Weights of a small mixture-of-experts language model, trained from scratch on English Wikipedia: 13 layers, a softmax router.
Below are experts of layer 2 (counted from 0) of a mixture-of-experts language model. Rows are named router (the router's row for the expert), gate (a neuron's input weights, with its number), up (a neuron's input weights, with its number), down (a neuron's output weights, with its number) and show model dimensions 240-319. Each number is 128 + 24 x the weight over its row's rms, rounded and kept within 0 to 255. Numbers have three digits each.
After each expert's rows: a language model's description of what the expert responds to; "gets" lists some tokens that make up at least twice as much of what it gets as of all text. This comes from a sample of Wikipedia text that the model never trained on. Tokens count by the router's weight.

# expert 39
router:155126118118129120154136108132103137105157155102193167169118111092149132155105105151102151078151144100139140111118140144143111133120138085122096124129105109142145131118129137172116113067132118133112113151065070103135117121169123105118163133
gate0:092122117122139160113136120106124130120117150146154126146132100132117101147067169147128176116115139093191136133135118114101140141100160118131105094095106103121163134165153143149154125136100129076139118144172163100163139118130093182135163127
up0:152126150132119134155153141181155140148102112130091167127119124143161143152172097124124104116122096158046132116076156113140140119152086122194141174175124167125113118063118133118135135113152107128111138087098086179083122138130158072148101134
down0:146126141137131098095146115109155135145113146157147145154131121129099153117109125119113169119105142125154139135115136142109154134108143132135154095151130124103143183140169101150122097124124109125089112115130132093117171119128124130141138101
gate1:108119133154116106139139100131140130137098137154111113109153123104129131080135104116146177127142116120126147099117133131151147135076164118114122135169122109123138093112126114094152143116098119143122113116137096173138193140157127160121084119
up1:129115108133107120120153119132140107175098114155121106096144120115098155097139114119156153168139121181106154133124133118163132125079186089107083152149143140128132096124126116135149130084102156132144113098125089101118176143146139165112114117
down1:142114140109151122149131117108162143123083085122097128100153103145146103116096133141131112124150127123126075147126158168140110165137116114170153160128175141114138140165127115097143100144163083122093112151096141167113120097063103133134154117
Description: The lone space token before a number in coordinates, dates, scores and table cells, such as "Coordinates: 46°", "March 26", "| 1–6".
gets: " ", " special", "″E", " French", "ild", " ass"

# expert 10
router:150091149090131132131155108132103139132098161122112157108073108105140098163168125127121120129150140108121122115132149154170141129160123112087126148103099163172099122113097139140089149140106140140145139140088155122165126105125132109117143150
gate0:111125131134123125134119160108204126099120123125150095156106171147156139109126160139147161135129140155127148135104129162118107104110157153120101129152156146091125123148143133143165171095137133083178131121091113116087136142116115137103151126
up0:110115119121100133134148120102160138112130144131162161097132148131151100117100134148134133101097137102134132168114088106136174116101148141184154132157128109138128134131080138151118110092115115131141145181155139089134108165108184135113111126
down0:121149101102107118150202112117146138140150124133102157096130147141130117100142148151136133117106147137152139161098127086120103089149130123165152159150111104144110111144100119153136078114120126082149112109161134120123147128156147113133099127
gate1:125137119108110127167134157126128117174092135104127137096130131138126086125127136133137087127135151109130136115123105154124121119085163138107133167110152157125157147144128105164115110088155109093160125118160101130139141156131100080123191107
up1:098129131116058144160135132123125146129155169127121122097145122151143112160159175128153104090138144148142123105112095159130109146163098116129160115132114158082125131133141138102123155160128120111127125107119102131155150124170124111131118132
down1:116111088168095131122125114116124137111161148087078112146128114097131169159115164114155094086112156142140078144141119162173141130127144155122139120137116129111151132154084171100096139153148117077122105122134127116136158131147155116103134109
Description: The word to after verbs and adjectives (started to, according to, moved to), plus modals would, could, will, may, and into.
gets: " to", " into", " would", " between", " will", " against"

# expert 7
router:164149153092130118136142122145141130144098100127138133118092090105144143153125088150163122131141115097055178097102134137144130135138146129098135133107120151123144159115115185141143098085112122171127126139109138120151159150136126111135084120
gate0:145136129133096147131132136118111127156135136163122123149129131120108124083116091153129138137111173141125158100113157107089113160107132139124149127149103132109101091180152125170129144117140084094165157101134142152128166182121141116117110134
up0:139120145131145130144108111103106132144134143131128163092168200110173141189167131135121137133154106155110122082143110163129155113120164145092134135126108092113126137150137112136152138134097116165104133095182141124135130146144146155118106155
down0:170115139090145140162125172107107100148153168120111117093107131100179116136100129144145090150117137142123099118091124106108141151155123093121126142075088075167120105148121068097134115123083109146128097141142149120095113130132124163128103136
gate1:094158070183082098111145135153102099104101131113113124147125194148158112131156098127159134135114139145093119135129104170117115083135130112133104130118133132138108127122117100102141136184134142184125122164109134110140165139157123142125165136
up1:142125107138111118098138125097111116132133127119152134108128102136124130163137104156137110143132158120142120117120132131112129096111113124155144133086152144082111114118132122171098092133149120165127080187130138145080150165151119120161167112
down1:102141110150104154108119156146133161120106126099111167130102123126115169120086118146128167169123125151133143109103103110135160134116153157155175115123170137144117179130149144146135139122130108142130153073102128109123154101116114105150125109
Description: Table pipes and cells in election and sports standings tables, such as party names, Votes, Win, Team, plus adverbs like well, still, remained.
gets: " |", " War", " not", " well", " served", " still"

# expert 37
router:128148168159133137115129116171083143108113164138164123129146119115154105138175114149128141126139108071127126095089088160141093098115133093132087122141150145133122141096115114133143096130154127113129145119118119082157152150130155120096135139
gate0:127119151119158118104128114112118154140094132127129115146149124116140131148129097147115078142136133142094087147158118161194114156099135165096154115116132143137121126132104185141126165112124185139131152161138110096133112142147155090149121110
up0:078108144128105119124111117108105143133095118141127086157145122130148116154144109154127090132154131105097094173132120137186108154126104147122128096120110132135120109138108170148105152121112194128166149163134157073154091100124147104132123138
down0:126173145154079114133138169136121125112131142111140094129132133137114125093153108138103152102105077148128134152073098143155134093130135090089142118137115072156175165116169115167107124120086101075123099080108147183102128124147108121112112099
gate1:127150132108130098105110144144092149122128134147092091126079154164113122118133120143117142109140120107148136091137138141124154147132176087128135136120105154134133131138120149124098120133079152169132155122123117086119144138132098139107120138
up1:128133127148151139139159106117163101129119115099172162156183124111136148114125125103136126150135116149115125178104130134153126060108092173120127103131129120096147138137121136133154138131123092101118125142136124201133138105134134130135160123
down1:105172158133189108078082121152147102106146145126127125169141161140103165123107120094113104104067133097123103125104085130130151163125145119153093073119113134119109158135091131119115140108131115144144163143130124095138155135118079129128136105
Description: The digit 2 within numbers, mostly years and dates such as 2022, 2025, 21st, plus scattered nouns like kindergarten, Swiss, alcohol.
gets: "2", " Mary", " depression", "urgical", " Zurich", " Miy"

# expert 27
router:122145132133134068114137137114161128086132139112168110162152140128118151140102160120128142157136139112100164108113150122172106160130118143139130093166133101099132114143180101112126135082133176164132121140129111123079088129146128107133124123
gate0:113118131122117147137138141131129107111116117133136162118155124127123124100137127137159125121091137106127140132131122082179111129127141118119158138174110136106123134092139117143160139114153129144117129123127130082130089172153138180150139125
up0:135131117109134144088131109124125131146147132128139113129120126133160126140162152138112121097159116134142133163125143162099170169170125117152103095086144112153126112086134134134095086121108154088130102110110132173092190116091123081112123119
down0:149147094100131137163110158145121128117160124121126055144127111132146136101192111084105115116125155141089082140141096069162140115166108110118142133083151131142145072100154087114114110139117148145126103105116117126112104132102136133143130095
gate1:162159144110147124112138158120160142142128110139124093143109182157084130102159133138147109152136125158111110145181098136139133140163143127137128123115167135107133113093109203079163138094131153103173139079073126162149122132095130129116098149
up1:140141116118122137089121100143189113127113151122107084125136133142101133110144130160121089148118146140106134165130088140132162106119107152128131118107140103111129129086120176091174138069123135153137131103092183126171092077093146130146065129
down1:094106122143136126129113104110087117109127152088110141072117109150109112127103121121128113071096132138116128128099153095132168109131153120148102120169101117125096169168119116148133127151136140112082122167123152108120166145118123103143140139
Description: The word "of" after nouns such as member, part or graduate, plus infobox labels like Occupation, Known for, Height, and "politician" or "player".
gets: " of", " =\n\n", " politician", " Apps", " is", " Succeeded"

# expert 56
router:156138149103135115147154111120094139131137157126135132137096101109155121151152095149164125142165141108110130111145125122158103117146095161095141162092098153162114138130094138144111094167104169136128147092099089089159125111108141097105165154
gate0:129151130140110094089070165155130141113111091156131118116125150107159124106104138140074148117134141099159112153082132135122132173147163155135124137120120107109153097151129097164094138136149138199121148135130081135118191124144098122139142091
up0:103153152124109130122131113125086136163141099128153119113132137130179113175156132168109153112085141110135131161141139156165165152152162100107162096104123117120124113161133093126107109085136082147160141087124115146181160127137118166127148137
down0:100171116137102148102132164138101134143146133114164136115116147094160138092135169094125125158089111114106127141146190156176148140161111123127128097148121121132115087136147107130119114116097109129154157125144155111189096166141126139113157154
gate1:115082148133193135152142139129122128112140138112121161143125106148100130179116152099088153137128130078106110182109098133119095098140157100151122143124118122151129133141137162153120142116159147157134090089148126102115180179121127118121089119
up1:135161128158143186118116107114183117111112171104161118132112147124154101135154112145144123143140120108119113157145094180080092104103141122095125154099129114097116133120147120156088128135122128161092128132105134152147170094094083142161069096
down1:117162128087151117072148121068140101106130118085132096148156128158153109145120177133130144171131154104151132169103121167144124110128096128155105068142079095126122134120154112104112097121090114157077139134098128171137120090097056155091112100
Description: Digits and commas in number lists and years, and endings of foreign names or places, such as -isi, -mann, Bedford, European.
gets: ",", "1", "0", "og", " London", " Germany"

# expert 19
router:084127094109156128105139098137108153158151130190135071136146115145101159120098157152171104105160134106089104122128179111094100113132128078104154149126101127126144112117094133106123127139112158157131125163140135114154116114075121125110127152
gate0:127134107127134131141114085152113139123087136109155147114106119089165155094120116142102136133115088110147153148116120118158168092129120143157147119138135118143123088092119106102107111122101175120143136181116141162105122214152156122126140142
up0:101097157106139089119141137114140098130105104067101144103105123128167175133105086104124141150128131100172147129124112101146146111112137114115154151178155174089125148179167119145121132095132154175154153149113095149121102156121176154111134126
down0:075160080095126127064092151135156168112116120165123134159115096150148110143140168162164104134109104125117103111124142150057137141098100127148123121133116154144113133113149137093172148126115125124115149149158150116155156134107088122160098126
gate1:150113122144073181160125110141138075117150121156135132118133133130091137091110144112134129095138155108156158197156161150106106156129201134102127099146155151120137134127164149132137145168140079128133172151125128130102109168138136100132104146
up1:181110131132145147154149092132140126133161121162127096106107105133125149120103137128134090102122109108170134151133111138065116148109175101103147132131156119116104126142155158148129105189103146149135111116115159134107058166111128126124110142
down1:102143150117141123103124118109121165136146119142128103098128126088108096117132065124130130129115116156116100075133134145108135116160112121138111158121117119128116119108133068118106087148122138099081157151132155139152115120124110137162153089
Description: The digit 7 inside numbers, scores and coordinates (19'7'0, 3–'7'), plus spaced dashes and hyphens in lists and score ranges.
gets: "7", " –", " -", " —", " general", "es"

# expert 12
router:150123136098146103153163099113097150142136165118136133132106098142157133154160107157177133142152147108117142113119135129151097116147095158102150163091098164149116149121096136136124098158096159146131157109083097098165124111111139101095164157
gate0:109105098151116137105115138127134132115149083096103139088117149140099115119131128083115087157115107155160146139082126141126128167134135154145100127123143125112116147146111157093170149177166124071148100155111143141129160178162127181085133116
up0:153133169129098157115156124127149118133130126148083121102132092131175100111102122107163140149099132104113128150153126142120133131123124084162132145129148151156114124106070147111094142138106165162104127149090122154160117130153105106134111115
down0:142130125107131139128156116135146145129076123123107153109164131123128156096101124145117116144070131069127129183089099162135140162124134105128159139138158139126135109144128139099145131114077168146100136108114121097124128141137097096130122129
gate1:120124167134152114102158158132164126113106133092112147087128120126145097062117121151130098146140155132115080136145115124132164136103125127147126105109163126103100154118145161121106110111189149150125081101113153117148163140097112141087152090
up1:120116109133108098119120123093147121128096147111120132163103159125127108144137120123147131119152097076144150134151126118092078158139137136122110142144138132114130098130128093125107115161116123144105114146131138135101178131103138128124083153
down1:178079088133136083096144104170088176116141161097115126129132154155111088100127132183115094131172119111109126104110086167157128164170137136108138131153122108151095114131124075111130091126135148109111129158115145143121145137135159132167099120
Description: The word not or no, often after did, is, was, plus table pipes in election results and bits like U.S, red, test.
gets: " not", " |", " No", " released", " no", ".S"

# expert 30
router:171097144135111137158122113122130136135143146145097105117090127124131142131118107156154107106163120145147121147121091104109126115180128118082087118120165095115127138118087139145091126131130147127130077115129158122156137134150113118153145168
gate0:122138122118156097147099109116116131140161142132176155087113125142089166082150125163156141151110156140121156105143129124126126111100111134123132115108118125089142135139154126118144111117085153166146124153125134143144152110141167128181164161
up0:139148081178119177153124110115149157149066168135105153142154101130157138107141094192126124159099112119109130162127131105132132161136083106100129113118096126185136148097134164125152147119152121141129124118145137105106135118142211139153195095
down0:141171103152174145129104117137094135158145162138157114095111119122077123114166076164138110137128130127124134139116142097165132087093099141099130089108157097098149115150094146117126141142090139137135123157127156141164162119123164124137160157
gate1:107133130120154080139143126112157136160116108136095117159137106162113150125119162137125130107132134132128137090141124171098128143123155127151091123133124142114129110145103163109121145124137146159138149150096166120082124110130147151127133131
up1:144143124118130172133145101167136140138155143098116132123114159159146116115153108144143134106124152160173132134115100103162095175099103125120140160123121125152114133097145132160136112180122135105094140144124143102148172136125121145129160138
down1:137128140152137127140130125106139154146108118123134161097125084163158125140135149130157137111139143125139102070104116165099064134131160149136114130130120116134072136178116120120091161155173157163184154141092131154132145115119141167158139074
Description: The prepositions for, as, with and from, plus including and like, often after such, known, served or played.
gets: " for", " as", " with", " from", " including", " included"

# expert 25
router:108081103121149095126106133124100122111144108114149131153145103173149088148135122133058148112122095186138133137118128110139159138120153136136106118163119130146119132139130125121192156136144169125104131135123117161099140100094127155146092077
gate0:091103151131170111197134152105122145109138133131135122074136142118097146125146121105116142156112157148180111150144111136149163119140107100119123136150126158175109133127117082113152115121150159079108120132183156120112106067128157105157181122
up0:129115138129154161080092131151083111131133133146107128154117105150148129072102124127116107185136122083109133154131096117119110128102141144113133151097139156114134126143119128128094141092158120147123131088176091094139097204089154143132148114
down0:140095128138157120120085100129101118116160150139129132160158096154135125123114164115116143145121132105136133110136110103134101150133132176113126164080136129137160118141103100097125121132139124162149131132171165101160097124084155138170132124
gate1:142135099131126167091109141136139136153120117113098145114092136162113120101109117115129114108152146123120123111143137100130129136128120149141138129195137133137152163149133113143173142099145126097161131122172156142075118134094094148128100128
up1:133128140123143160137142122114128134151087127148095085138136120091105107133134132080151167130113138101169142132118094109114135153134109142139154127120141139155162177112135097137125133140186132099137142128119118188134091149084146183135152139
down1:155113112142128121131150158128158097130130162195102133158111150142136130167160117145112138122128116113088122132111109124136123133111115118166143120127099092097140149155157088133131134122170127123118139091118090123136096187079119128126141130
Description: Short letter fragments inside non-English proper names right after a capital, such as D-j-oliba, S-j-undby, Z-ay-d, Ö-re-bro.
gets: "i", "an", "l", "h", "in", "z"

# expert 62
router:109095075103139111179134069124116151129141127106131090160126124130125129138109108106087138141103129131170102136081114132173125133115121180149146146107121159113122122195110126111124151110141128127180119165103109143123155113112117157154131136
gate0:124179144148117111129072151131131117116091097094094184139114151125126130139137138072127129124126114099113093114131130144130137138113086152138102125107166128150132125129126134119107138131102165147129154107105164119116198130198133115121101157
up0:135071120128123139101152119130147138129165159151123108108129094111115161113126133131114099131125187124095128116107128110094080156170154158115131135148096142163151108140124154166138147055131102140119103161127121128130101121102080151126181097
down0:114168151090114113143129143137095105148060137106114150114115118119127135175114131121106124102078117109097115124137128126133135134154130097100115133192147155164116110130089097099141133171123145107134136182084194097105119127155161147122113135
gate1:135145118106113120128126119098092131160110136113169112131119130097155108151112120139112152101159105111127119104115125123086154116099172125165119151154108117108115101124092184172102149119140081146155167166175131134119144155127150169149123126
up1:092121122118114133145145134129129134127120107119150169088080124125150125129127131133106083097154134143163162122134116126133130114128172104133129135136103118139106161099143146145133097113129152157182169168138127149165138176139164116159168137
down1:099152113110134116152135136144160162151162107076143133108124112140129101129091109122068068071129109138148139135112098185141109124165128101091105133103123121093111141117140127128114099114150095147135131113178172146159123134114143129116113091
Description: Past-tense was, were, been after a subject, and pipe cells, row ends and separator rows in Markdown tables.
gets: "|", " |\n", " was", " were", " been", " be"

# expert 24
router:170126150084146119159154105108115142123132165144124134150113083134152130156136101158163130147150164088108146114132136137133109104135090165092135162088099134167110149106100130124116099161099170132152138115104107099163119114124136098109150157
gate0:110066156131107164093134144123142086156099129122105062134140121084165150140119153092124164137109136157122142130080142150104135160115150141106095085119139134134103132124151160127157111146160149136162133124119133132138191117151109164166157098
up0:092085125175114138172125093132120084146147130147125119128137093114125115116072195094112159142163129131150104148143168143149121100133111113133126128165131119084123138127114118112130104152164129142129133069147090114147105120121127121127127134
down0:095094136094162139143101118123084078146126153129135098112169092132123141118055134109108129166127142097176137147100148136128085106111128128112114102100135132149136130179134139124122125118152124126148106113172158102117135130113107103125116105
gate1:115098121114054139103132149103119083124138146121088157111130161121129163090135167134139095163138135114113133146130109118153106163134153103119154140158132151158113138127099154169113129126158078109109171137164080143135136177107103156112126133
up1:118111110085097142105126127127144159119082111135120117084105105135085108133108143164147130188146115106133131204112141116165131100128108121082112112146087161124112107155119165147137119168139095109128150166107082110137121131106100168117110138
down1:167140131088125154097110091134148152111087160074154126143121103169152114128133128127153138165137116138139144154092142141122198088106141125083097149130067130145136133128123129116168114136151153094153124148127121130145129152147147156167122116
Description: Time and sequence adverbs after was or is, such as initially, later, originally, again, eventually, plus ago after years.
gets: " |", " also", " later", "is", "ly", " early"

# expert 58
router:152116156108137099144159100120098163161141157131122124145107100106145129153164104162160121143156159115116143114139104148163101116136101157098131153087097153163112153124097136131102077167102147144130160080097099089153120112118118102097153161
gate0:133147118105159161091107098122120122123147139123103127165082145167093146126180145117177140102105080145174141124128126137129128120116096099131137105115145113112136085153171131108147132068140139097147122115196136150105117132122130154141102139
up0:145150113125125130181151100108138139124148115112172108119134130159130145146044106118113114129121189115087136150094149100178118112099090119096121134132153108153139136141101175104155154123121105100112116133105124137164195156111109153134154102
down0:159112126116164148158158118157131126101136136132116128134131123199103162117122145082071151094095125117095188164167105136159098088144116110145114145101137105137115153125125117113137108123122145091139118103104129147127117072109105120152126149
gate1:111116139136170099111114141158156118112145127120037100125160104132105126083163182154137138135105110116131100089144099108093138141144126119157130138145161092121124091110126144121159157091116102083093115138114124180157148166086163152107183135
up1:063119131140094113125139080094069089104114116112157134125137121141214068114171126150139167134181118158156178095127123151115141167147138097132160126098124112086141180108136104092164117117119132088110135148123119103126118173122114092128148109
down1:084111140145129171133135129096095085150076141113134145142157163113158111096162117157157182145144107072128181113109123188161142146123141102128113112142122102161177181142125117142112124136121094112140143147111102164124146119112102090113125151
Description: Word starts and fragments of unusual or foreign words and names, such as dam, sch, ich, m, plus table spaces.
gets: " m", ",", "z", " the", "ch", "i"

# expert 18
router:138111118134145118129161107088141122151088159139136130149146107154127130153165117150172108116137145131114136128095103114152097114153100125124161149088091131131105101120111092106121092139111155161086155124128084122136139125115131102094115150
gate0:160115149115158147147118128127155138123137146130124146117129128116153153125173136137116143133131127102177133138151130098134093168127105145080118178129109141143071153112132119160102142104126125186137133129183143176117142144109169121111124109
up0:123126113100119179128131156116153144139113124134183169120118099108169128113129117150102157149130165083119124130155075094093101129125090142126126147100081143136097129095121142140119150164104143142127171139169126150099107147138138112132109121
down0:157129115152098154114157105131107087113124090156151129140134132118129109119114140146087114163067162146124141164124138124155150114102097160155130105120120125136160137151147131114144149170131152097137120138099067107126070125154125092110107119
gate1:122092125151084188122149117121123146115164121116117160127130153124073148092128152083126132162157092186161106154129096139112144133148148131127113110132135146173136115164116152120144150132173154085138121140093144158130181168142110146151105124
up1:130136137131113107142140159156129146131115144130108169140149139133136144164134144119102123150143150143158068066111118174123097091149122101083126141094111083124137121136153142138158137151146122115101109128153134096111149159107108118133078119
down1:128143122116129106129138104134142147102134123133093149157139149126126108098102112115131093154137115204137131114126131144116093102114123127085098136101102133104125126147130136137163141148138156135117130154147134156082129154132181151124115110
Description: Clause-linking words such as that, which, where, this and these, especially that after announced or informed him.
gets: " that", " which", " this", " where", " about", " This"

# expert 51
router:102124164099157130145139105096110103142150151152132148134136096100149165122147092160164137092127151100084160108127126155155139104178159135119117135120130153113161123129130137145129135126116120125111175118093082084134121146099133129102085114
gate0:083128111114091151141113108166119116127156138157140140111121156122117120106087109104122115078126100126133131165118125132148127125099122094138109141135146152137126109102105156148164125106115143138113146119111137107150182115142166169126116124
up0:135134145154129100117111138126133129128153130152076132165084175104151129074106125137151068110152112143136127140132177139137129121172146132086138158113132140099128107130114137134183154114137155121124121134088125094158137113136084125106106128
down0:134131149131085119110151084117130128153146155129054113117139143100110175121117135144146096119094134121135146160138174149158189148121135099114142138106132165110146137168122136106123125121112131137125132122094126115126129094137131108106140145
gate1:111120133160133138140147113147069140137138159135119107132154153105102133136121118113112164112146124108095127178134120080117101098107180137138131126139126127119150107178142123111134121108140080121142124145089120114152124179076132148137107107
up1:137096115108165145157148099122108119146088165099076141109138134124082148082117095128125140157108170142118082155118143075118119061107167124136141139150124126140157166153099152096115113159134149115144113113140151090181117136076156114132135135
down1:146106135137146135098130150128159088131103127120120147100123139121157153117077126139113122143084164155124150100163137170093135133141124139131079144110083138136108145137082126135128101149098160124085124130114116124112076118149138098117143153
Description: The digit 0 inside numbers, years, times and table figures, such as "2025", "02:35", "1950s", "300 km".
gets: "0", "adays", " Guard"

# expert 61
router:137136141113130125135148127163059144105125145147140128169097100132111125136154113149175111148139153117098124101126157134160074150157109102082129159139095155161153148133133117179127106139145159142135173127123111118144113143096137093096127139
gate0:115140122126115154104125111125151123152147126124129102120118131131135116144122077115131091153110116118141102099155179100091104176112184128122135114102109169127112115185144120158127115109151099142159116141155121152079110141140138172089131143
up0:123126127132128158104115123105144098158115140165114154106153111109090124132156126120104126116118132159127156138154125180127112166100094146111122137138141132136105098164140123159119108180108158122116121132124108120147164122107141078141069117
down0:118123098114121149132126142130104125184131112153120135099138134104062124098167164146116119156114126138109156135126146150125117154115132110106104092128156156103090136130163104114106100136127163119111164119122088118137176172096152077107106111
gate1:110095154101135106112133123112113128069137103130139136156129145156149196108114158124116125185112114116094127128125127111101115152126127130140138099094126136122123122137119163108120143140136116202121117136168109133139103149152102131108157127
up1:162102145096088101078168120091115107115166110112118134154127158118154147130086121135137117135128103107155142136123119115109087040114131127131112134124116123163144098099110149159106103102135128133077121113128120144110076172136130134119158126
down1:130117131161153156128147134058129124156120150139137160103131120105130129100124120156133150110134142086114138140141119141102107120094152136158140108096122115181117141168122154093157124106123135125118127154134111093131182101119101146167097155
Description: The agent word "by" after passive verbs like described, recalled, captained, plus possessive 's, its, through and among.
gets: " by", "'s", " its", " through", "f", "’s"

# expert 21
router:165121150099141104145164094133112155138127161131128124146092096114141115155157098160171115149155160099113148106162117130154103106134091143097141156097103136164125165133102117140121084156094163135117150095099102100160129103126132091097151163
gate0:159112128115109141090123158111133141133159123120168093132143126106142120161155116118128138119105124144114163126118075121128121186147129152088182107127117112119132130156140144165117121142176091131084136109081124073138105116140080157105183112
up0:098141093102124102126145142099143160108125112122132092131095077095108171130121124145152145135119150119113084158144133170121124146163115117143140137118129118128163119179136132148112172164135124151108140135105119143129129091104111152124119125
down0:152127130151106176115143089106135176130093142107127144134109095085125194181126151117127120137109089101089135136144182149127149092142094152151152139107140113116120144218155106120101121099105129062104146115132124109133162137093125118159100150
gate1:129131138162105126110079152147131139124121140136106149151108105116152141142106138147157106104146112155141110137160114105083119172132137122109099149136150158183128117096123127122137147181108120081114157148182126159151142143127139135115107125
up1:156174155156112105135120135143148093129150097135095127131126098118144094136151088126112106165111117151115135093137145126126147119121122132126144139113119141130122133156144148133115064097139106153126129183091150139133089099156110129137179111
down1:150113135135124154137109154118091110121104124143161140140142081179147137143155117119129107149141077154119141133143142155089138130104157137108167137135100105129114179125143111163103081157141152129083100161120130090138109083133108121141091146
Description: Spaces and bars between numbers in vote and statistics tables, plus scattered words such as position, the, making and working in prose.
gets: " ", " |", " the", "o", " position", " f"

# expert 31
router:127114166091121106142128118179118152137100141158119100111133099119169124136114118128143119162168155088155143125182165151145130144145129147132112112129123112155109162116114119147113097123114140150159114079110106085139108107152102106117124163
gate0:148131125113148143137117115158154114103131129099172124131136137094127140086168160109142138141141099143122080139117135136105126093126106131136159101161157131075115112106142114086126114108168120083133137156109135120128129137149133087127089143
up0:119115123123132151124144137090134125119153099159136121133088132099085114136087160160121124152120076113125130107136127121152122166099148131103100149147124155144101132158071122163130124147131141128113107121100151132118086116143129116115118101
down0:114100105086155139139105104114138126122154139183129164085090103109130121138092155166116160153097074148176107118113133121152124157105142122107101186130117145164110142126079131148132132165148141144118100109110167119128087149139106132127092119
gate1:114135127135095117104160098177132149134130112121117143104130121120136110134158126143164128087109152091105108150089137118100153079090139147142127107137109151110084103162114157086102110119148127119116136134120069100087116118130109129152101111
up1:133106116121111148134104135115127144065159127071143146158158154130093095137153111109140188099106118104132118120124120192116145090136159117120099135181131129141113160151122100060094120124139108092127127124133159115108089132092101140120121115
down1:147176141113136132130165167133121106118129137094133110141157102088101128108135097122106125169115079109118151136118150127168162152151143129158122115160174112146141154147156144149143133107161117111132094133169143184174156135096091151118093129
Description: Personal and possessive pronouns referring to people, often starting a sentence in biographies and plots, such as He, his, her, they, who.
gets: " his", " he", " He", " her", " their", " who"

# expert 53
router:148130154103151093149159104147118154152103159140129120128099105131148102153164106152177133148148154123119149112121104125141093119140089140093152156094119136149119135128100136140119099159086151140123152070089100118158108106123112123119143149
gate0:112121097101147124129069101104125107153155123193139116123149143118119126099159157140080177160133130151126074131115142136113110171150127096131116172110129117119139110080183138145137118139127084089115139110173124151107152136107121114062121124
up0:097120125135156179094117126097092108106127133135109116138131124137064166119142146136163140119119124140152175143161132091137143118199103091131114134120100102109104170116139123147163132079164103085088135177150154130151157138127116107106120126
down0:173123121113148165161116123122164110089194135120093132146127118104088122133138182144098181100129132078114137113157134104142133123158122110118105153147173142184130125132141116125163126112113121081115154135165125123173071123158129124130111162
gate1:126149140160096120131097117140134104114153141155110119118111121122101186108144108112145090150164149102179169152164126105139151127179138110093105146152133145139096061155165131107120104085139130082145110097159146128118148162135117134105144109
up1:118126124102147155093118119076121107132097139114132085139142146116127113143116146111131137128140091116128117119092153149083123137124097172133128160137161133156144155127129126124160116122106134166106115136080093112139115133145119137153123126
down1:105136155111154128175176113118096125088090156132146106126175151105121106147108118162085143155155123141125124098087135145123142143092133114128109123133096131112112093123102122129110124104097125135136114137098085092141136138103120128138110172
Description: Digits inside years, mostly the final 1 of 2021 or the 1 of 1951, plus time nouns years, months, century, decades.
gets: "1", " years", "3", " century", "2", "5"

# expert 35
router:159132168094149105152157106142107167131135155114136117151083107122141139168153094153166138139142150102111145114152134144167097104142091150104147151089087150174119162110098134140127093149094135143133159119089117106155124100128120105096144156
gate0:138116108106126132071144143152093121135173152109168146133096179088103149104141129097120150130092115117138114127123154132141151169089156100136143140169117088069149151138134073156132176146096139162120140113145133119112154154127132080141113126
up0:069104094137096139143110098127088098125124135150081157126095130147206177177136104097121143154124137123136102149106140131135143165154150120133124112102154114108155140183130119090126137084109126119127085144134089111166103133136143109139100142
down0:149146086109093104089134129138128100137116080134123099096109129069139103158118115121145108121116148116128113060140119115128128116123117154175104115158114120144141144149147152109133147120092133135109141142154144110122123130103123122156109143
gate1:127127101097135098098104099114086114126156128157122144148126120102095107100160075120121110106113111154116131156127148115123117128174162103121141118135111130105130158155130167115079144143152146105094135156155093134138129132153075087128140109
up1:138126149137106114168121141113151150083146124135092117146109159137123182133115135086131094126129138083099065148139100112117108153111068150090134148159150146157143118133136124186138106142131119141112143140148109129143110140148087133151078130
down1:106124143159142140192112147113118147097121098176119136139137153122156119129126155126130113119134155125150089120123095147107110141139080129115128120161146132121124111136141117126130121149129164132145163150120143104166086101077099155131121190
Description: Total in sports and track-listing table rows, pipes, and the, plus verbs like named, killed, injured, and Air before Force.
gets: " the", " |", " Total", " named", "k", " Air"